config.toml
d_model = 320
d_expert = 224
d_shared_expert = 256
activation = "geglu"
router_score = "sigmoid"
routed_scale = 1.41
router_logit_norm = 2.0
n_groups = 4
groups_per_token = 3
shared_expert_gate = true
vocab_size = 8192
norm = "rmsnorm"
norm_eps = 1e-06
dataset = "wikipedia_en"
Below are experts of layer 6 (counted from 0) of a mixture-of-experts language model. Rows are named router (the router's row for the expert), gate (a neuron's input weights, with its number), up (a neuron's input weights, with its number) and show model dimensions 128-191. Each number is 500 + 25 x the weight over its row's rms, rounded and kept within 0 to 999. Numbers have three digits each.
After each expert's rows: a language model's description of what the expert responds to; "mostly gets" lists some tokens that are sent to it at least half of the time. This comes from a sample of Wikipedia text that the model never trained on.

# expert 14
router:485501516537526463497519520456501506488522484562467497455494514474518480487486499502500466496528533499541506482463479504502510511582506521492481497469457528512481521520517497513478506507527501
gate0:498510491509499508547480517485489502520484503509494508496502503485538511499487501495440481518502547521511467527486453516534523539516487542490497531496521493513509465511486497531508508517510503
up0:549498494530501537500453550520517511493522521490526556489476517515486493471477555507509502501490527521478553470493539496485490545526463466514477494528480496476470524463485500521477467516523493
gate1:521498466527505569501484486542485501488503476542499467478441481501459521525472490477454513511478495501475519459547546454513510493509545497499489474488501484484511476527459498543513478481471501
up1:486528491459517502504522517480539496508521463506515532505497508490503458485527498460524504486497494544502503548436531479494485459486488471522490528539478498455523524481499498508495555497488525
gate2:508552485525472471497489553496454545531523478513518541510486467499539488542482482455497518525496482478494457505493498513506507486504529490492470506462459515540540493468505467509483507452494490
up2:525496513497488486474489471456499494451476526451502495555465554478488499514543496493537532485489511462473533466412509514497508529507488495474441501515536468528491536522510488506497496478494474
gate3:494484522515522535510475520494551487463520507512497497494539496467525496511498529577489554502482461447484514479499492512486513502497484521473485474467449501508479488521464536498502532517527523
up3:515515531497511459488478496466491512527464505484485481478489481526465511518475460492499494505488492539485527494514491536458437486485481486535500468518511490484539499496478503519476467499465498
gate4:530470519467481487479523514490491512509512456475462515513496480499513462461476459480501519499517471534505474498478543521511464533538491517478504517521534504493489556458516477491452510502508501
up4:479513537522459518533494470463529517469465521474486495549498487499521494498507469536515516506511518531506496501527474508471468523518502500508521479491524485470494507478504525520498497514478504
gate5:541476517521536502544441512481487518522500500527544524513455491546514504539498502512529506509442483503517499468518485509439501527518465557502500462470508526507482529517442496511484522481502491
up5:523511491514512482516523466490433468492500509552500523501479514468491456493515553492520516500471473496495484510495464477475443502538546476510491466465466551531487499464510479474483518510515504
gate6:483485500510500500499485486463465535497479484474471531469478487491461462491492536460482479501468493521476479553523502488472531549528490497444501493487491524501494497518500510521500489452449468
up6:509474483506505526473517531483499499475523520535590474514485446477533501522498491534498505501505491482505504501509522500520477488480507531517491509483445499545528515535542529470458502534465488
gate7:497494560474493484484491482521524526470515501516507479519521516523475469529469519482486484515482489506519525539493502451534468465502499539507497513472492505506488472479459505525504469470550509
up7:499499497468471514473497472517511511562479495538509464491497504486479528506518473486496489489506527503522475473503534523512490492488502504490510508510482540496543491489498543466552493512471506
gate8:506544484540533474504500493490484499520467501541447465495494511495499468498493505465485478507474498529496542497477509485471521547528512501527473503513523489523495505537483536492506506535509552
up8:534532511552517510503460487492495487459498538543511510521497528533520489546499546444484495491454460499489524502495469524491509467542503495520510502532485463516499485476530486468467473472537527
gate9:488511484522485503499490508475490500504486513503538484482482515512473504503438498538488486484500520513471485481514467504506480505507504504510483466518490520513508464491492487535553522470477528
up9:521539488475534522486518577504491514522499503505511481484497553484537501529535495539540514491514518505526575499475481504463521491524469508457435492522498478501538469500546465465453484476492521
gate10:538468491543481522511523451487518495494524484503481487502491522526441492537554526486485490521492516470527480517518471501494525518531519481554507514469465493490468534556478514532485510494541502
up10:483496502541524486502532518509534515505488477505529536566515480472535475511498486520534521503531481553435489488526516516517495504536477520515500534481517499500443517486463493498478518497520475
gate11:512526495509534499489513456494484534491477496534523524494523463518495569473477465477488491498529482483479476507491524496514544527556444506497491515487460488515506509487447472467536485486504476
up11:501528513476546501499466515535465490541500521480472509467488499472553495510547478503509514527524546507512520508473474487512533540500507547506490492479496540491499530536497488489501478480515465
gate12:501567546509537470492508476499475522523484505537498494517459523492485481463502493507475485512497485528514548518474525510502497498517477510503478506472476469472565517467493524511514523506486495
up12:533517495509434528511491460484509484464502489491523471490494473469524530483508504499560515506564512493493505498508448492497468451520483471506537499507519467460480511522511479477515476498521503
gate13:498512475521518503508486553498551510496486510522466490544509495472491460520508530493469494519494505504511463469469486504518510505493473511491488492497479461528479522484493499551479433536526464
up13:503467473510502495491471525524500500487535540493527516510509560521464502510487477521480518516500504457526508473533472444523501483509487514484503501544478466505496499505489501523493471474541475
gate14:494492462494527521511499475465495520489540495527524473478494479515489489480489494508481499488507557481529459472458512489516508557514485489538492518477524494512458531548515529450503484495450481
up14:472532479506513512480461508480499498504476518533451521483485499555478516473489495475454480521492516480519522534471518476534486490495498515547509477461485495516516514448536494523542513532511505
gate15:495463474520490478523501533500442475529498450549501497474529491521512502453496502482474531517513482526508538538502492524528554494531519505538507511499505496493493514460492509534492481494548540
up15:568527445500479486482476473493480471565495495444435499506517497474497500517517488474473480494533522429498505462485516478517495515479472504511510524530482510484519502470551447494457501489462567
What it handles: LaTeX math and closing brackets. Pieces of LaTeX commands inside math formulas (\leq, \sqrt, \left, \overline), closing parentheses and quotes, and institution nouns like University, Cup, League.
mostly gets: ")", " University", " Cup", "]", " Award", " such"

# expert 5
router:513576512515496482516470520486485552461524492476482494491513481460505477499533519462522488524498472530533480542469467529522430556503468489530542506460510479463486500524508468511484563481489490
gate0:522490469537488508500495530521501489511522495511537483459513485496514509520486530488478505522522478528518493504512501498456532511478504498485479513525529472484466459518493511494502474500508531
up0:490530451465470456495488500491497468491479502467483533522529489478520525502519518515503501489502446519530489462508512509454482480497470477537522458513506496445493504516470487513533486457512542
gate1:551475538512489480484523503545480501506504483496497436508525449478506479464525516498489488520519521492496502527524521494535489502474477463461497485507454485483484511548500499500494512511469547
up1:539445492485534448537503497481524496484504505466529528506517480524463464500509468495497500465522506531526473496484501490531513445507504481464472515496493531473547486486487469503563484501503469
gate2:500504541526492523489488528503494507473532530523483453496478478487478479529524541446471553509485468498474508548509470521485540480487465543516514506509536530481482482542493502465485510487542490
up2:503499496494518508479534509498491461500477487492522543514487529497518468497514479533496523526486523526500509517490494486519512544477478536523510508502489465488487468507506502551473546528484517
gate3:534513536493498499498505486547535516474483474503525530538500503463504478513499489535498537453499476503478485463458504483507536505481497490481482550464492497500519556523459514510544498502509517
up3:506512520484482475545494505528503490482479493524466505526446486539456454456493530506503519464547505502460442514515477529512529478531486507519551502493512485530498482478513514494533539451509480
gate4:499539484451491477483507529486475492547496485507490509505516501518538483451484469490529467515505497521512477499456494512528493477484464535497496502479456489450479496513501577523450486536475473
up4:516538542494539472471500512512465487505534517499545503515499501496486535487583472487478488519536492478479504495484416480501487512451505504540523520480523510482507498472494507514462497487492465
gate5:492504499523479494507504508473515505442511499486499520509535479467490494504570492491503548539492531540515527524514527530529469495495509493542555510506511493491464457496471509453496508500509522
up5:480510510466528489509522511523496488525426480487491532501511555560518476482523507526497466474486510534499528511520523464495502484508508523504508518535466545511563494503499519553505511516484522
gate6:470538507510501502456482500458511489492483450496472486493502499480516481536491509505505459522513524492487477494488506453491515501523524494453511461453494457501475522513448515563497472479486511
up6:526498554436519523542511523519494526478517491542491525494540488528439501530502528538542505551487557478515510486474466538509464499461518478518477534446509521483542514506495481520514528484482510
gate7:513510485468495528519505557512508477461563462473473490472492496456504474533509494457511476535485503536516493560537494506476485463493482503483496526492471485457470477529516458504519500489483477
up7:497518552493513499517481544465558519492488493500447486499519488534516520517522483490497556522500483465492525495538516549549505514477463498484535494494504459501454471458515504469453491507553503
gate8:489504500512490497541535487502516510482507426486485481509478481536488503456528520502526485515464517558492521503510522479480487536532477510497472480486513462504492514504484462467518498502499487
up8:491541460515453490530471426492492445455484573515499539486482511548495501480486515531485496437455537534485514484499483499508473492515536493529505503497491495542508513480499508556486516503474506
gate9:525492504466511478498487466507475484495556461520490480492484528508490474527531502477472503558492488482494500510488500454483469521543535528458463504524462478502463517488504460490451504509505507
up9:514503507492500549506489529510534509484519526465554492529511494494512480482537494509522532506505539493556528535464470540538539502526483495476532520489507467445541477453462469526520495461520506
gate10:505489500496528458519528500500538498476526533484495513512503479470500465460504515474532431441473496518486497556481513470478459483526528498504479475458504476467490494509519529482488478485504486
up10:462482460514536526501500499523505430513491458446495522480515484505481523473472458521528512460513504544484519506508472500490460527542521541508517516456495527474499549479504497479495504482513505
gate11:515524449565500508511484474502494511445515532454511506523518436507512532458501534453498511503494495489506532501495503515505550501490507523545515476493494483473516475530481471504466528479541543
up11:505489433494522492514463477488521454493506522404490534497482522482526510471515480447490499486503521535463518512511524465535491486482506530487504537499530493469486532490500516462505497487520505
gate12:494513489511509531519474450520500499510518457496503502495553536483442470479515507479488459476508479524551480454501547497522514503471499532503495483481477502445495519516434481494493506482423488
up12:531493472499502536499511498515482454491446490508516489560466505504463467479453516520488481494489481507483523492538540482529506526492539522497523528509477498493528465545478488489492495511481499
gate13:466510525546541488538494494533433464500496500483468469477485473442490506517524519487554485509505480503521500494510481546517472497492463532461532497426513510508476487486446480490507487466490519
up13:516499488515513473477480480488494441469510480512474504505491504501493543522485545485504508486470537469509473538473456503482517475482482498489488500476487487512523503469501524533493518502460499
gate14:510444503502478564535471517519497479473513510454537490497455494481492523517494509483530489518525514492548500492508510472514501530512523460509563490511466493478490507545489468494500477519559511
up14:469460505517487511487533463494519495489488470495506497497530501507522485502485519474517492498504489509468458471512516516506484499466495521518500469505489517504499520478526491506487524488499468
gate15:497496503543511527484516526522496551477539488457490480473513476450509457492484512463524490462518499531506515478455490482541474534493472522486500451479484450492491538529484534504486453439479551
up15:480483537500506514511480492495510467490492542478520480467495484485496507510467515498500468511492488480482518522435460508520471507502520481478503552495500512471486546524456463526526521529481558
What it handles: Plural and noun endings. Plural and derivational suffixes and common nouns, often ending headings or before "of", such as -ations, -ities, Charts, Places, people.
mostly gets: "ations", "ities", " people", " life", " games", " information"

# expert 1
router:488515503540510470437472510453513500482502479502520504537502441469496512521488529591527482484520480539504486500489515488507526488498499532531508513524504487507551486523514498495492519513523479
gate0:525469470534506479485506487477516516524504532466544509485488520539498513551507472529433495526500465525500520537499540469513554478499541490448521496497498483515486484481512513504519472495498501
up0:521508511525477480515482521474510548519523524524527522492524460481482472516528498489514461506471495496486494504461501476482484486470555527532504493439506455466499480515522521511491492466526503
gate1:518507484497476496460559508491532503461463488448520502523495524539455526487499531514464483442501503515516497496449512482510523517489523470482514517504463516501521509501509513585490492520502498
up1:475502519529494540471502520479532473518526469471490480519495478471509475505506523463522447516536504508523456480459534482451446534518465486505517492497528502480551476455538528498496490493485473
gate2:517464532507483516534531571515492491501513499563498549504516479492499490454529510551535515528494556506509511555469487508498486484470512495467433472453512461544559497501527475493508494494491467
up2:506520475505532497449496496512494525486552486447499512530485511484499499487556475506519497487491507519493497504516520499505504518472504548435502523493503526501483462486484482498492504491472492
gate3:541526512488492500525516487492457507449469514494486462492463515542507487504563492491524489511509560503504486477491526505539524465508502498502489512513528486539492516524504523513504511537514533
up3:479507517501529540449506497453490485521465469465494527524501476528495486488465550556555480475457483497495482481514502507535482434523480493484472484431482457475526513504537508496513499486487472
gate4:445493476538518512513499519465489478480461477523497484517473468484517484505542506478512500505504455490461511516513505490470512496521508538528550475456499541529536485526545491496482488518493501
up4:557541462527482508463503507519527486507549492479531506488520513482451466476481512532514521522469512424530519534520520494517511487516478502525528491510503511536480546504488519490521461491494516
gate5:457509493516535529516462490469486509487485479504499492491470535535491470474516478536492425512497526548521490499515519499493468503464498523527537498556474477494519538519514526511490515531521493
up5:465537458476529478582458471481478485472516475487477478536503431527476509451481475505526447473471476492484547500495528484477525520506512458490499499527501502516524463523536526485494477484511502
gate6:535506466471446533491470464473463496527485538508504547531531556555529485486487527516492513461474477489514476484491501486509476499525499479508516513477459495521506554522493500441496536502510521
up6:534544469505501473499545513551499487498454516515475505518478474512502512482466506478515519457503492493487505509526551467534509482472473466504552485502447495487497503507461468481487496493512490
gate7:528498503509490474507470525488477472518489502532488475477479521487506563545544498459494507482490519522487525470510501521543509531536475521502501474508518519513489508530569508543500472510470462
up7:462504538519452480492484543506483461485510534470516498504500531532490493511533509499530526500491515537470438466504535471476523474527508467478504465462544513542553537495479501474476480461523455
gate8:532512517484489461454521469484505468491480534518481507499501524494487511550461488453522506519515501482482499490480507488471531548514528493505498452457510448492453536515489491521457481528478484
up8:507516491531505509514463483508513533479469489485481481557481452505474486519541510479487557562514464518484535495522491490526485489530484499453547476483478507528533500477463499496493564528517494
gate9:519473505499521511518456512508461498491513503484482518468518497478513434474496504463510491488505506526506537492501473470482549500503484466500516532500530478498468507513498511524533510560509476
up9:477493509509491517495478447526520530482517525482504548468528521484492496509507530558474475500530495507473483530503529542498544520502488548531469500550514481516455509510508486510473480495458456
gate10:499467490449502508530524502466515523476496537469477437524471513517489511535462525505497524509504503477507521519481492483479541484490549498535512484502466485487483460540529537500494500537473552
up10:529451520513455467468500477513499492473481535490519504506456481439484458546533484495498529497492495464507506501477489525488510527484480545524505458472516482489485474517480519507495489485557483
gate11:522467464537485515539522552505461494518483510483504471540493518478469557482487519535471489486458466472536497520516520494507478474486509485473483485529439544507487498501537526486496486511506515
up11:453498467510517521486549551485514488531486527509485514518497533522502500495517485540484532521438533493505542509522517486500520455476486493513504495476506512571511496463526525493556502485527477
gate12:529462501517463550469523502514509506489510522472474500542463493503504454480517452511518523500474504475468520539484531505472513476469488528496490511514503488527464479480479483497499539464525490
up12:484493509476471447513563505453517514457530482501523479486517540460506517486537504460522509505496505533520506491520512492543488488522461494475481505519508492460517495533524502522472535519492462
gate13:518505506489467521484518529517475506501501536487480480519464470560484495466485465512507486545474512522514501554518524524496485510502513448502527465479510454516506498508522487500535503522495531
up13:508481506520483558478463529482520461484503508549479475499545489484475485547549527531490503482537503490475562499487513441512509465540493523508500527505479479498532514509531477516502522542503480
gate14:520482535497495509494482465523484491516518499510507504470522510454505493521545503455467526503510474468477511505531564514468511525491467519523494495494477515508474482502545494493512485513486510
up14:520512458478469506495472486514467473450497507516462502467519532530485504539469563495458524488500502491481516467507502503522498479482520508510462515549501495468516514506467537529502478481503543
gate15:488477527496481478534502518487504505494462502523449492490486490504485515478519513482499476509530460545534495508491512489517519505525489478527515455511443462515484503511474532459521497542525506
up15:491547479494444489514499536526493502466504476506502451452504506557499499542505503492507548508512495541483522473463519484504510513480476489480498479511527531524500498505523530554472507464508498
What it handles: Noun and name starts. First pieces of nouns and names after the, a, of, or quotes, often capital initials, such as board, judge, Con(stantino).
mostly gets: " drug", " sk", " phys", " tr", " conv", " cl"

# expert 9
router:518531494520522518487522535525515493518509504493502493523496505496478475516473492474520562539471477489502498512513487494470476459510519483486474511491561497512475493510443480496493451505500501
gate0:513492546514490487465531475499509499520505558468484490530500545444460516521455518479486469492526532500500490491464498527492530470531500491443513525468510526474504529498499518497512492469486508
up0:457492530539490484497538526473524497512472507488446540501535532471476503561503500507532449515484501506473488530512510477502501498533498461519485496498491511497514532501497536486456513494491500
gate1:485499525475496535531496522552464543538469478516503495519477524495444523499497515516533504492469488481514535488528463494473504474528512496480469498482485547512522501520477530528501465501484520
up1:490529456551490514528521490457498532504506494503501569551484482496471418527475519500550494437497515482498497479499519470540505511529463525537500494523501541470461472464514464468534531445507492
gate2:499486470519515507499546497467476477518485510517494496522491460455499477507496549423499489509550507511489471498525539500465501467556495522454494470511506494498494476521488463452527473461495502
up2:478483493489488557490534531484533496528492531505482511517502492509504451474484488513496528490446510498448485521525498507520507516499552509514513509512531496508559466482513495495545469461490531
gate3:513577460518551481511478522527502489549509458467485461521492526477479446505466519489524513492514503502490529533491485524510493484509545512463526474476508512542478482505539542473470499534475489
up3:464521480529511435540502510548467490500475537468492462495506477505498531478547519492493493476497557503509512490481471522509482511517520468457483452467498523477502512481479491463508455526451534
gate4:477517494470535509471490526534493478510556466548507491491499530543493513499544489501470513528522489537493460497523512511510504485519487505499524487487498472484498494511516501520428480576459527
up4:525477479525519526529453504525501484515532508444462516504478488466472477488506502492505519498533467504520504512541524519521497525517443502548486508484503452487502508482515561506489528522485540
gate5:501518489509552526468452544518491513535517508490523477518545487502476475506495498449551510508498458521495498506536511518519501444526477496472460489488503447516492520524470505534499477484475458
up5:495518469509558492491478526475514493494519485494531508481539525489508532497518477522527526484491499493504557476498526530479520543517438497525553513515542546523456464477460501513498538483462494
gate6:539526445498485495516464507516516537508487474494492515517503511483548497522489499476500478556442469473527477474532468517519543486485541486505514529475521518462501504519517468532515492511482511
up6:492452511500517560524567509459488495534518533502509515516476511476513506510493440519514507503528498525509494510502498529525502514536474475510519503503507455484533527521480491490512459541531533
gate7:554496495529514535494514429507497527517527477539506501458459495529528468508516566457539463479526477500510524515521482446493524502514487539509518503519552504516544455484483485474479519475451515
up7:497481538490522500511437476499502526477504506546501515509445508519459535506480506522512504520479454479508493488524487514471516510495502493513480552495493496467514508524523532467520488541537515
gate8:517492520519452492526474561506470477491520478539505497480494493493490499489469471475508488494474470417496539504495480518467506495476489535512496530489509503506483528534479491488470514504489483
up8:520484480494521510477501501476482487513504484468480475531511486518523512500543516477473477486502522547503466476561485548519454483481517477476471569532531475529493504507528492476458488494468521
gate9:479476466512477550509489509485539536490473493496531501474495505491481514522502508536506541510466526536484499474515480500513463504492473486498519508517505477558474449516499506512549487470481517
up9:498466525506528476493496491487465485518510493476485491495465511494498542502526498505491487512475505489476493540487475521585524513549495471493530496547531521527516470492489487515463490517502555
gate10:494491528496488521470461506539526490555505467499508477476490430496444517497510503491517533476499478517487524501489525491507500532500501477489499500516449511510500472513492534500511496487477494
up10:442509530530531520472509524518466481494524503484552481478487499455490512530493537457511503452536508515491493492505542511474493512522491525554467501503487491546439520518502502474514520506521521
gate11:522492516506503533488507515520481528535462508502529525518499531508504553486490500502549531501511528526536460459472491465457475518456529521497488472490477499525506534493503483464481519493496533
up11:503516502495488478478495543492501465503496534471506491510496479478519533534462565517440509501512483502527507536523477501478494490500533474464508494507497490497496523528536477509521512503478508
gate12:488495487526477497520503535486494508507462541497514503517532546481497496509524514493546512506461498516507508501502493513462495510441489460515449483534496533495477467517490448510488495457477487
up12:473480474460521466468473514485497536523518542480501486503482506481550507512495456489489467514456469452476495527536467506511467500474496518498517507508530511522508479494498504500481500511536464
gate13:493534499473496473468480515508475524542480491444492465508474478527528497474504504536489533480470490498488543468502551521481531503482459486502482470504519510502524452512487495466513517499505510
up13:504507539491481516499509495512479529512507485489478501468501519502524491495492511505478512523486481459474525525481461498505517490481521495512449493506504486536454476540542430512519509466496491
gate14:516504486465488475509509525539457479524525458489502524483523513542494516502529494490495507534523496495506471532491513501493479507492476483492514509536491490479473474490528504503490522508486529
up14:500475492554473486464546483532527524510481518478507508497463535492457502516492492494471501509516525454494544476491481498474497510452524466464511488453514482490513509512479509519527495494512487
gate15:487512518484478476519469503535516514557532502462540511529524479546517504492485486461475497504521481535491513492569507506488489482500488491512517481469477468483476481503495519505489465549492548
up15:491514490522495479513480492503506484480518479480500514470532482512547467473494476545533515490466500531537482510442465501488502535501482465529545520537515480443502469514464508521530560479542481
What it handles: Romance-language name pieces. Word pieces inside Spanish, Portuguese, French and Romanian names, especially accented letters and particles, such as Bár-b-ara, López, de, la.
mostly gets: "é", "ñ", "á", " la", " cap", "ș"

# expert 2
router:519527471482486495514479533534509459475466521482491488490501523472478540546493472511491465492483491507494479512490524507515508460485550501533527532535458511525498481480509531524497515495513470
gate0:488469491514489500497529494523488534436492484461534546521480472506469532497506448491524520505461486510464533507533535476481550516522464490489494517480445503492502540522502511479520505524515465
up0:494492506523512524514475476519506489509533521447446502512513508502543496491491492539488508546483506485536509450508556487497517477497501501504556487528476545533510470523500537490482481508540478
gate1:498495488526511437497502484521487486514456522516513443485508442484493504528481507517475446475468505526549492546459530499464539457464550524508496457529485530541472499503485512482503498469561437
up1:480461443489519537455495530493508523550518459472517484498475527528474513504513510479474524525484478466509528511510513493489490560543505506476509521451519453537501507493508476507497524492497514
gate2:495504509518482500489509500485534482533453512475490528484476484502460530534495496569562489516491544497446513492508522495515486482485472483479480514439495510495522431500484491522526537543541515
up2:466522474509519512497493494522519489505529540495544517452533495503479509471507444501506520490486478462518532517470459458475493481483493487504483476477535477494506508468502475521515470510501511
gate3:471505512461447468510496507469530499484488498505488499472493493505479482498455469503467492423487483436522490502493527507535476477480551518478502498466479494476486465445471500498510462513435514
up3:496503518512518484482518470498520481483497461528485497504464449499470505478502493511545550520513525431474470501517523546470514533510489486527483555521517524439515471500509490514491468498487541
gate4:565531540509508535506558455475493484516460499521432505458474513477513542524486494479524514474478484561517480520483522473537546490495512501516469480523519489462488526519483442500450507450494503
up4:509528476511506539524484508496568464503456536509531465493477477526502492524526507521470485504450510488529534507508524500522500476502521474542507519518470559516471557478501522503527486500520518
gate5:532526515556504495515522493461530544481509509491504556488473545497512500517499494534504522502444458471459489514525485494476475488505555501474494543499473513561456488491453494472481486517495515
up5:463497558509505482513508525480509476506488551548507492509490496484508532538486474478518460508518488509508503502508450488493501495492567526487547492467502484530505499541454478541496509523519487
gate6:466534524490548499526501539475537504503470495499532482484501496456541503466451458518505486535464504502521526499498537508499512505454554529451527497486463505498500476501493482484509519528556503
up6:460499470485549488496527479507470494499523487489540516469481504533503529519532530520525519494534543499486523506474477461501495488477483468510471522500468498488516545508480473483478480504531505
gate7:470503498526506504506456494525504492482504496481515516497535470478481484498496514501462523474510476514501462485465539452480504469487514511479488494501441497511508498487500535492469482500550535
up7:506497517535468503500517483516455495487534472480487505547483540516515487507495524518469469502517482545486556514499466497523494481481475500495543448469524481499496493530521511506519543502512545
gate8:497527493479496542475511507499540521490456487496529482489533478510513491498478479488492514518526499541497493503463520526519487466531505487480450529470554481476515515458483542519490511516507500
up8:470468505461511472498484476526469466514531495501499487507515436508533539501485484517460521500490492463512504531466493463471500531479495517496487520499491510521515533486504535543486475509530503
gate9:476532493526504519512495478513514477494555515494472524514457501530526476471516563447522487481465523490494486530506553537495490479498493537549461512532500487536457479524467512507533506493455508
up9:518512540547488474504530504511493512532503495542515484490486471523509506508483494527486459487495492510521495514528478520544508513516516499451547531495520460479481508493528528501541547490527508
gate10:493497534498512513510476530475457489503499499494461510510505478504513475522472475514529496471521506520510553516511531544553509499452503479491477544512465491485446506491476500482460524516530513
up10:494488531466487531495525504552484491467496487501495500513483483473511511512526517523549528490478502514462524479457488504484519449511505513505478548542490513467503498464474521452446533500481448
gate11:533477463463470498510517464491511501454486494481467514530493493494475482539492486533501481477543454474506506492527519496526529525460491500512528528493519494512484465502529497498480501555487510
up11:484493545478503467444489445484508512500489464501509461525483559477523505504504492540467524483494504482502513479513531506570526519452505488489474520535541478520491434500482495495517452506497582
gate12:465486459517459533504491438482468486468496526496507479507481444522500507519492525445538543456514507479490473510502541529474504500501509475534483490483484490497488549472464491502541512474499472
up12:503486461503516465510509480508532502510474512519489509487496456483511505545543552490482501492527489475504530532503559464519558533501511494516510474526488496522545492494498524523493512501484495
gate13:501480461510527506473456509552505483535545528517522542518506491466460451498501500453507491543469517490516477504470525495480500529498496493488478509467488531487476486509483518479528485477508439
up13:572507507474445494520527454531447527475506458442529468513505499461499514485519488540509483501533519497493506532516505486497516482510508465506487474469503523505498542517519457497465535474511461
gate14:498513433521508498524511515536488522508456515495516508510496501478483496501532507563511487483472527520540510544465515471555499538507478497469517515492475500479510550475501502506538468481482484
up14:472492526503463479511477512467473503521482482528488497472508473534543494482519484508467499521484485536535546541516471488505495467514507489498520479477530537536509530579507482504527464486466525
gate15:504486470537540527469473539478504476547486506521456488486496500477531493537507489506488532494536507555521470527463460476540500526467526522497458505523490507508534482474493483503502448498469572
up15:548507501468539473507553530479541486499489484536522474530485489495551537525481504523497503495527496533512525520482541484487490493458526508516477503533486518552535479451503508501536482513487480
What it handles: Name word pieces. English first names such as William, Thomas, David, and middle pieces of surnames and place names like Kemp-ston, Cull-en, Bally-m-ena.
mostly gets: " William", " Thomas", " Michael", " James", " David", " John"

# expert 13
router:527481554442443509488471507529470494466495527469506518507455548511548492474526494473467494511468523503494505479509475476492514472483505479462422494530530526504467491533525516511508470518482474
gate0:468473521459493530492443481504444497524500523547519472543489501494514532504506477523518484495479485488506454443476477484521500489528528494478471445511466498502456532526536474486508485489493517
up0:551499473464510476481493479489476491482492536491489490510468528542472461512541486482486489534462480459467511508478527491520503479507489511486479502514499502487522486510496496508491496518534493
gate1:562470485486495486551486488450512468506514536467492523484470455492474527529486482491502485498487476484499505472501480486539487507460467496490506536455441499491471469493544516515509511499547496
up1:496493436487544447533473544526470451506523530515487499501489478488481469520467482547509441487507480541488514470499535504515478502472454481481526502517463493453489519504528478505541485507516540
gate2:491456524476537538542460522503490491480498516519496522516492516441518502490475524507503514519527482488538538496486464501489491540496516478520447484520516505493451494504453536482494531475467511
up2:505502514493463484511513495550523508488528483538496485469461498483483491478474511461492536507525489463518448486509511539501496488446499480518497471528497483486501496483508518469507533519472516
gate3:500510538461487546494511499459497509509496487542493482495472506546519471526507498477531473548545476492488532508600512483509474524538470513483462467537468505470477480534527486496454512478537510
up3:476501482533529496505511496521467497487447466457464522497504457492503500492521526498518446518488521508545537484497468517516512468524510514506526487515506493504521517519512456541506534474509515
gate4:493505501439537490511526522474509466459480507537518523474441512505464505452500485507493485539556524554544492508522473486459475531482482521491498557496554498515472523490512513459468538458526518
up4:515516493523501517518496472517473533504515520458503517480501472476504493502499493484511514490476522478489470489500507492486500462523517496495462524499502513486524530531496509539531512498537521
gate5:517516482534493521496494506478539505494451483524560493487469546489460499500507560506513508517487493520519498512519500515539498508494539515473531497462502514500487452507485568540529556540500511
up5:471498455503504480484493473520514511516543500484481490529543504494509475541494498515509485484505491520462481499477490443467481495483483450511481453528497487498524505504479498496532515495502442
gate6:472509491464445489520493499505475475535491500489462452518481524493539505516490509492514521540539543482531528471505500480482450458468483477522494472491488513520456516489458506492481532515501490
up6:504518550487556463464520545503497512500503515515485476468525455503515468482479538558561536467507456474487491486471499486505482460476456517515505520479501491496472490453522532477506512487517494
gate7:509484516505477537511457536506499468465500515546473502448494503518519486520535512464517563522489486522509459520515470502506495495488457521509483503494499543497527519534518506526513495490501505
up7:487468493533504514521492504505490487515498497459495509471524499513548482497469517501484484537477528448484510462484490475485516529511490477529464490503481472514491466482564483507478478476472498
gate8:552482506521500558513496494509479474523451528497497521511517525518498478527500499452468485458458485519516496514468502478505550484530490488482490483440486482514519492507464547519531469545467473
up8:467539540526465545522481507516474498470484490485475590476494491482509492494511497452522526519512479496521486459471499499486534508507511497474486521520494486518507479502521508504484457456534502
gate9:500499521490480497521509543492436504510497539498547496484441506488519432479484501487519438477509483516487523499473475488543548499497436494461502506474534495497523491535454503522496474536504487
up9:454465552513539495480516505536519485497509475450487508483493529467511494511461500479510483498514462467517496518544504479480490498447475549533515528511484492553481489527494471493529458516527488
gate10:523522526507504512538501472506509461539507495497551466526478543488516524524561465491523509508479474488493531515467544524488494457529494483466466507487485478522486489512498484478552488495485517
up10:496494487490497524475492514476507493533514502498480490465475498490530485494491504509490526519502519484475456487544521505471473519494450520472487505483440561552485494523538498514493526510499548
gate11:477543521525512523511491504505501505486518481521495445504518488536461425512472483482482512497507525521523546497477503512543476482514503476536471480503538499500467503530505495483531502522485487
up11:453494540463473486513459550484466516459530529518552478551485456499492526469502493521510528526503526498518497480508513486513485485485489515437470514486505498501510517488513535505518523511516493
gate12:525510476517476533516504478529470522505489492470528466482520480496439533511483503537493523522514525503421480448481511531526492462516518510471507514482476513456477505523509490496498466494509487
up12:498463526483483522472484554504543534506467498485505500512472484461491504480484474528525523519532546474535481533466468514477507487524509505455487499477516510505510498527490483486491497513503547
gate13:525466542483507495499497475523514477501498500493501486513510546515476496469520492465506497477511482434492508453501492481530498521493524513456468490547497499437499512504498477551518482468482553
up13:472541483502511472506503465479481513500462478500514475495497519535513506496519496487502526485521502536536502501488495485513501507489512523506521495516544451497492519535447495519516513469481478
gate14:499533498523502502526530517487457522530485506503465492478513485504501457470451511470451534442461556528497489544481457513489481517469502538501499467449506481491467471540463489477475484554511496
up14:479505517484527436506541493516522477470492482436483525509507509494485512495513483474496508515495522506542466487469471535511501529515484490546457533451474548501510526474508493500534519495505529
gate15:529530511545528493500527462526504523530508524551530537494517507477527524520525477469522479479433487480483501476546525521515495509512486512525540479531529506519480484500535485475463508494518493
up15:544499519482547489520498516484463536513489494552491472515466526492482445511495482512415493499466517470462474472492485546501513499521521467479456471516522519454494519536500490478479504482505511
What it handles: Spaces before years. Spaces and century pieces 19, 20, 18 that begin years and dates, plus en dashes and degree signs, e.g. "January 28", "(1930)".
mostly gets: " ", "20", "19", "–", "к", " died"